Below are experts of layer 3 (counted from 0) of a mixture-of-experts language model. Rows are named router (the router's row for the expert) and show model dimensions 256-383. Each number is 128 + 32 x the weight over its row's rms, rounded and kept within 0 to 255.
After each expert's rows: "comes before" lists some tokens at least twice as common just after its tokens as in all text; "raises" lists some tokens whose logits its average output raises strongly, later layers aside. This comes from a sample of Wikipedia text that the model never trained on. Tokens count by the router's weight.

# expert 30
router [ 96 110 124  89 156  81 150 102 171 149  98  91 137  99 147 130 106 129 114 178 125 142 149  75 115 126 103 132 144 161 168 145 140 115 154 181  92 148 136 152 187 190 128  78 137 103 115 114 137 134 125 116 138 155  71  90 174 176 198 121 112 131  85 123 120 104 109 101 171  50 117 132 127 174  75 104 155 197 131  73  79 150 145 176 177 141 167 121 119  73 134 131 127 154 141  93 144 114 146 112 128 159 128 124 115 119  80 121  57 133 134 122 136 110 188 113 127  94 121 179 144 117 160 117 118 101 130 141]
comes before: " of", ",", ".", " in", " and", " for"
raises: " of", ".", ",", " in", " and", "-"

# expert 10
router [115  95 107  96 121 106 158 209 172 109 129 180 164  85 129 192  74 116 142 149 177 161 107 117 151 133 146 136 135 168 118 155 119 141 135 100 144 109 119 136 186 193 151 106 142 122 148 152 112  98 119 154 174  98  98 104 171 102 187 161 114 155 107  92 106 108 147  96 134  85  91 158  95 217  73 163 126  73  96 134  98 125 150  90  88 122 146  90 132 128 158 104 161 134 150  93 142 116 126  99 166 155 124 142  95 125  95 121 130 106 118 119 153 115 116  71 167 114  59  88  96 117 162 108 135 126 140 134]
comes before: "\n", " |", ",", "\n\n", " is", ";"
raises: ".", " |", ",", "\n\n", "\n", ";"

# expert 0
router [149  74 105 158 188 134 161 148 154 152 143 141 121 127 180 145 116  83 123 124 144 149 147 149 144 138 151 114 128 147 150 186 142 137  88 114 138 140  78 159 116 141 107 127 136 128 149 117 100 154 159  97 109 139  90 141 144 111 111 208 163 103 150  57  68  64 136 113  99 107 151 121  90 200  84 119  95 192 131 131 166 150 148  84 108 130 120 178 131  85 134 103 136 115 164 118 111 149 159 118 179 151 152 146  95 176 133  78 108 114 141 132 166 165 184 115 163 131  98 148 126 144 163  81 162 107  95 145]
comes before: "=", "\n", "\n\n", "See", " not", "History"
raises: "=", "\"", ",", "-", " the", ")"

# expert 25
router [121  82 171 133 148 123  97 152 131 185  74  97 146 139 143 111  90  36 109 250 139 148 130  88 189 109 113 159 143 187 164 207 158 131 128 111 176 154 107 123 141 123 139  61 113 119 131 147  90 107 161 125 123 117  78 155 166 133  85 133 146 104 179 152  63 158 123 114 154 110 122 104 119 217 102  87 131  69 105 198 172 104 154 120 161 149  57 162 140 122  97 159 155 130 118  99 119 141 145 165 153 179 154 136 107 126  96 159 134 183 116 125 126 156 126  67 157  95 155  70 182 149 152 139 114 155  97 179]
comes before: ",", " by", " (", ".", "s", " in"
raises: ",", ".", " and", " (", " in", " to"

# expert 7
router [136 132 103 121 162  55 117  99 149 125  63 149 121 115 163 182 112 172 120 165 186 111 147 132 127 109 114  91 123 154 102 217 109 113 149 130 156 142 145 145 125 180 111  91 112 180 132  88  81 137  96 140 138 123 158 136 159 149 133 141  85 127 131 163 107 182 140 123  56  55  90  97 132 119  69  91  84 153  97 108 173  84 123 163  84 124  49 141 157 130  75 120 131 181  89 126 103  80 161 153 164 172 159  77  74 145 106  90 137  88 156 161  97 166 158 129 146  98 124 111 167 112 131 137  75 141 126 137]
comes before: ":", "\n", " by", " information", " of", " in"
raises: " in", " and", ",", ".", " to", ":"

# expert 35
router [130 144 132  85 111 119 200 121 161 111 136 146 161 142  88 134 141 106 168 140 127  93 135 125 101  60 173 136 148 172 141 131 148 179 107 112 137 130 159 125 185 140  80 121 118 171 114 122 103 164 127 157 186 121 140 138 118 138 186 153 105 177 184 153 109 154 119 108 125 101 183 181 118 214 123 125  81  96 113 171 163 108 156 134 126 105 131 150 104 183 140  46 122 145 110 115 138  83 109 112 212 155 120 126  10 160 145 110 100  65  95 117 104 159 148  75 140  70 133 150  86 106 147 107 155 129  62  85]
comes before: ")", ".", "S", "C", "A", "E"
raises: ".", ",", "-", " and", " in", ";"

# expert 9
router [126 149  95 104 135 155 168 125 160  97  75 137 130 143 177 136 113  98 120 131 132 127  84 102 162  65 114 118 156 162 124 124 153 113 160 128 177 104 194  58 181 144 117  97 160 117 147 103 134  95 141 125 134 158  91 147 152 128 121 139 103 120 162 138  85  91  93 126  97  68 162 123 130 165 128 156 108 127 124 129 165  72 145 127  91 122 156 147 183 101 130 172 135 102 112 157 116 120 114 110 145 169  43 113 125  73 146  88 140 109 170 126 148 151 138 101 120 130 141  81 102  87 126 124 163  56 145 104]
comes before: ",", ".", " and", " of", " in", " were"
raises: ".", ",", " and", "s", " to", " in"

# expert 13
router [120 105 125 170 151  61 169 142 185 100  94 142 147  59 169 131 188 115 186 138 121  92 111  76 166 121 153 158 136 157 152 157  90  95 142 154  94 129 135  82 156 179 133  80 110 109 157 121 147 124 138 171 127 109  89 145 129  69 115 171 144 148 126 138  99  94 100 119 178  92 172  93 114 148 133  96  84 105 114 112 135  94 114 122 132  76 139  78  92 103 142 140  81 129 104 103 199 133 178 173 123 132 163  95 127 162   3  53 107  80 112 147 111  96  94 166 122 111  81 106 107  63 123 125 113 117 135 135]
comes before: " the", " a", " be", " his", " its", " their"
raises: "]", ".", " the", " be", " a"

# expert 24
router [131  57 154 144 165  95 112 145 131  76 107 119 100 116 140 103 178 148 108 136 106  39 111  88 173 147  86  94 145 137 153 113 140 151 147 180 139 156 111 127 154 168 131 123 123 129 108  99 186  94 128 125 135 140 103 140 127  60 108 143 119 112 142 116 158  59 111 122 186  43 105  75  82 135 137 105  77 116 147 126  91 109 104 101 113 139 174 100 130  59 217  98 167 117 143  50 145 119 104 156 155 138 159 146 133  83  68 139  89 159 158 149 121 128 108 120 134 132 125 133 180  96 140 105 128 106 114 102]
comes before: " the", " a", " he", " his", " it", " new"
raises: " the", " a", " all", " its", " some"

# expert 20
router [142 141 101 102 112 127 189 174 191 111 161 151 127 111  91 186 164 134 142 117 157 145  61 119 133  92 116 144 173 159 143 152 158 144  85 134 114 124 138 152 139 193  49  96 131 162 131 115 110  77 101 106 147 157 145  83 106 104 175 192 139 162 177  93 111 103 146  82 158  80 157 133  86 156  83 107 155 130 126 120 179 166 129  98 179 158 122 102 119  96  97 167 138 168 141 109 122 113 124  57 104 163 101  83 133  30 111 136 107 185 168  98 141  85 101 119 119 117 171 143 138 139 215 101 178  86  96 113]
comes before: " |", "–", ".", ";", ",", ")"
raises: ".", "-", " |", ",", " in", ";"

# expert 19
router [ 67 114 121  88 142 101 170  80 131 116 111  70 102  59 162 146 130 128 184 166 125 120 129  98 149 114 127 131 139 197 103 158  67  67 153 151 115 122 117 132 120 193 143  89 102 128 103 113 130 178 106 160 102 162 133 155 110 109 168 164 105 115 185  93  65  88 128 122 180 148 110 167  56 139  95 108 123 187 120 143 144 116 132 132 179  84 135 118  97 135 167 141 111 127 128 114 140 146 120 167 118 135 145  56 135 167  42 131 127 137 100 171 133 106 150 105 156  92 140 119  82  71 175 108 116 123 126 129]
comes before: " the", " a", " to", " of", " well", " an"
raises: " the", " in", " a", " to", ",", " for"

# expert 26
router [131 114  72 151  84 105 155  99 116 105 114 122 123  82 160 131 177 129 100 131 128 160 126 110 172 151 114 127 160 136 124 109 108 130 111 127 174 104 124  83 117 109 135  94  84 151 123  99 116 105 131 144 149 141  42  77 161 103 186 218  97  82 153 110 122  86 165  95 166 124 177 139  99 227  74  87 113 106  97  79 171 177 130 138 137 109 128 127 145  75  99  94 112 136 155 137 115 100 164  78 148 172 143 159 122 121 119 151 141  84 156 122 182 139 117 151 161 141 135  98 124 121 206  92 100 121  68 120]
comes before: " |", "=", "\n\n", ";", "0", "1"
raises: ".", "-", ",", " and", ";", "\n\n"

# expert 15
router [ 72  62 159  80 116 112 163 124 108 105 143  90 140 120 144 108 205 124 152 141 111 106 112 123 135 111  79  62 173 124 149 156 141 100 161 109 115 123  97  97 123 142 136 120 125 166 119 115 115 175 141 129 139  70 104 227 126 106 143 191  94 121 140 113 112 134 146 123 121  59 180 140 141  92 131 103 155 157 173 148 127 116 103 128  80 141  91 105 141 148 116 154 199 118 122 112 196 139 194 125 170 147 132  75 121 113 112 103 136 139 128 116 130 130 114 140 109 100  99 136 174 104 175  68 134  81  77 119]
comes before: " the", " his", " a", " United", " birth", " Representatives"
raises: " the", " that", " her", " this", " a", " its"

# expert 23
router [137 114 126  98 131 105 121 165 145  81 153 112 135 120 141  98  88  68 173 137 129 144 152 114 200  68  96 105 148 203  98 152 160 127 159 143  80 121 159 124 184 131 106  87  70 161 120 136 152 164 138 170 169 151 100 216 144  96 142 125  79 173 152 137 127 138 161 114 123  82 117 164  86 172  97 151 126 146 149 135 178  92 190 114 124 141 130 152 114 157 132 134 184 145  56 145  98 163 126 159 112 157 140  85  47 100 123 144  62 128 131 128 140 182 129 145 150 112 115  97 136  96  98  76 137 142  64 146]
comes before: "-", "|", "1", "19", "0", "2"
raises: "-", ";", ".", "|", ",", ")"

# expert 18
router [113  67 131 118 133  78 149 101 129 122 110 125 134 115 116 125 153 151 155 150 135 134  95 119 151 136 143  80 179 197 155 165  74 124 140  90 100 128  97 144 152 154 170 123 146 108 110  88 133 151 130  86 149 136  77 157 175 108 125 122 167 125 141 176 166  79 150  99 121 114 116 101  99 128 103 109 136 141 126  62 133 106 154 171 108  99 121 157 109 103 109 110 134 132  95 110 194 136 143 154 131 140 142  87 129 158 135 107 149 118 152  31 107 131 118 131 160  84  75 213 120  79 141 117 134 106 113 130]
comes before: "=", "The", "In", "\n\n", " The", "On"
raises: ".", "=", "In", "N", " in", "-"

# expert 5
router [156  82 130  91 158  92 197 190  36  71 133 149 104 143 146 155 169 165 205 163 135 128  97 155 167 136 107 144 192 171 151 154 130 140 151 155 169 121 129 126 124 111  98 133 106 129 134 100 142 124 118  97 154 100 125 140 225 123 143 140 142 117 117 115 121 110 122  79 109  98 109 113 126 166 126  72 100  79 102 141  93  96 126 105 116 105 125 204 103 118 164 100 106 111 108  71 147 113 163 118 156 154 123 113 111  88 101  77  90 115 139 134 119 101 116 112 156 120  99 108 119 175 176 120 100 176 107 107]
comes before: "-", "|", " -", "The", "Re", "Source"
raises: "-", "|", ".", " -", ",", "\""

# expert 28
router [ 89  72 115 150 112 101 125 172  87 112 136 120 104 118 127 137 120 144 151 127 126  88 127 153 112 127 130 113 149 142  89 111 178 129 142 134 120 110 205 106  98 197 119  84  84 139 181 131 106 128 140 167 146 140 155 108 187 162 166 160 110 148 129 120  65 133 146 120 141  94 138 137 136 133 120  79  75  72 145 107 181 123 182 131  98  94 155 209 166  82 143 153 124 118 144 155 108 116 139  96 148 191 130  84 113  90  57  76  93 119 149  97 125 188  74 125 161 138 151 105 188  83 125 126 109  98 112 130]
comes before: " and", " which", "000", " but", " who", " a"
raises: " which", " with", " is", " including", " and", " as"

# expert 22
router [139 102 103  98 132 146 152 127 122 153 156  90 116 106 136 149 197 123 134 143 118 127 167 150 185  90  96 136 136 141 173 129 124  90 105 174 141 104 134  85 148 124  94 122  88 157 141  72  98 130 128 124 130 142 130 131 135  89 150 110  70 112 122 151  97 106 152 101 148  63 172 108 101 207 157 152  93 133 101 156 110 103 170  82 158  99 111 145 110 184 103 196 237  77  87 127 118 151  65 111 164 152 122 131 133 137 144 133  87 118 108  86 119 104 127 103 181 123 140 127 142 127  95  80 125 157  40  57]
comes before: "s", "t", "ini", "a", "n", "Con"
raises: "=", "-", " the"

# expert 39
router [125  90 178  79 123  76 134 193  91 138 127 125 140 102 134 165 132 120 150 128 122 171 114  96 107  63  89 165 211 216 126 166  95 100 116 119 130 174 150 100 141 150  62 115 111 194 105 119 125 122 128  91 146 174 121 124 165 112 155 113 120 118 179 150 132 120 117  34 171  99 135 133  84 134 149 190 146 159 132 140 115 170 137 110 127 105 119 117 120  76 163  90 131 145 141 120 154 130 142  52 118 143 143 149  98 159 126 118 126 132 140  80 114 145 136 167 118  12 149 117 176 115 204  41 110 104 105  97]
comes before: " |", "%", ".", ")", "0", "9"
raises: " (", ".", "\n", ";", ",", "-"

# expert 2
router [103  94 100 160 102 122 140 124 123  86 110  85 178 123 103 130 127 157 147 201 104 163 121 160 140 103 135 122 121 167 126 177 173  91 173  96 122 129 149 139 195 157 138 111 130 120 122 153 192 148  80 128 116 112  83 126 137 191 143 157 123 151 198 161 172 102 172 102 126 109 157 184  66 168 134 163  68 111 175 129 167 149 162 137 120  50 150 122 112 132 148  90 170 137 158 144  93 106 167  63 110 166 104 123  74  67 138 100 118 180 131 121 101 184 144 172 162 136 132  58 143 117 164 115 108  84 151  54]
comes before: " to", " that", "ed", "s", " of", "born"
raises: " to", " in", "s", "-", ",", "."

# expert 33
router [127 132  60 137 111 179 183 204 192 161 134 109 113 113 132 198 115 112 141 118 119 164 126 111 181  98 159 137 160 113 146 217 151 128 152 114 151 111 141 153 137 125 133  90 149 115 198 129 146 106 114  73 111 141 112  87 135  86 162 130 148 122 204 113 137 134  68 110 135 139 146 112 134 133 106 106 144  70 106 166 121  95 115 118 114 115 125 133 117  49 125  89 154 165 161 136 125 127 118 102 139 150  63 192 131 157  48  99  62 163 146  56  95 149 149 129 159 111 144  95 146 148 129  63 118 134 130 105]
comes before: "\n", "  ", " 0", " 1", " 2", " 3"
raises: "\n", "\n\n", "der", "  ", " ever", "ho"

# expert 12
router [ 67  60 113 101 117  84 177 155 159 166 172 151 154  92 105 187 152 117 176 175 151 150  91 146 149  68 131 144 163 220 147 135  24  60 165 144 123  83 131  64 191 171  82 124  91  90 146 113 175 175 122 117  91 155 158 137 136 150 142 123 147  76  84 111 135 119 114 126  56 121 118  94 144 221 117 124 100 121  95 128 164 130 121 112 136  95 134 149 109 143 175 126 122 129 121 135 138 175 167 139 125 140 148  82  98 118 110 125 128 144 116 141 120  72 134 134 116 102 157 109  88 144 185 125 149 193  84  74]
comes before: "d", "s", " of", "nt", "r", "e"
raises: ".", ",", " and", " in", "s", " ("

# expert 21
router [118 105 126 174 172  83 173 138  69 198 117 145 180 106 124 122 182 156 105 144 174 182  51 138 160 124  93  86 207 217 137 155 157  99 164 116 108 127 130 125 117 171 134 107  99 108 183  85  81 132  77  83 136 145  53 183 180 144 120 131 133 140 144 123 124 130 182  92 137  77  78 145 135 179  77 125 166  88  71 126  98 146 110 117 123  68  76 136 132 148 185 157 234  37 101 119 144 158 126 137  99 159 137 114 118  88 102 145 138 137 133 108 101 112 157 170 128 105 109 113 100 116 101 110 144 135 140 141]
comes before: "\n", "  ", "-", " 0", " —", " 1"
raises: "-", "\n", "\n\n", ")", ".", " as"

# expert 17
router [ 75 133 122 142 177  50 141 140 137  92  82 170 180 139 147 121 110 172  99 163 138 146 146 198 117 113 114 150 176 146 142 104 105  84 147 122 139 131 159  84 114 161  69 113 120 148  97 115 146 120 139 144 140 136 132 122 179 149 145 195  57 139  96 141 106  94 168 114 105  75 155 133  43 131  88 129  32 146 127 120 127 148 148  95 120  97 101 124 130 132 144 149  91  25 113 150 108  47 135  79 165 188 133 114  84 127  76 124 104  77 158 146 137 127 164 112 213 112  66  99 145 123 152 126 158 154 136  89]
comes before: " |", ":", " votes", " hold", "  ", "eg"
raises: ",", " in", " and", ".", " (", " to"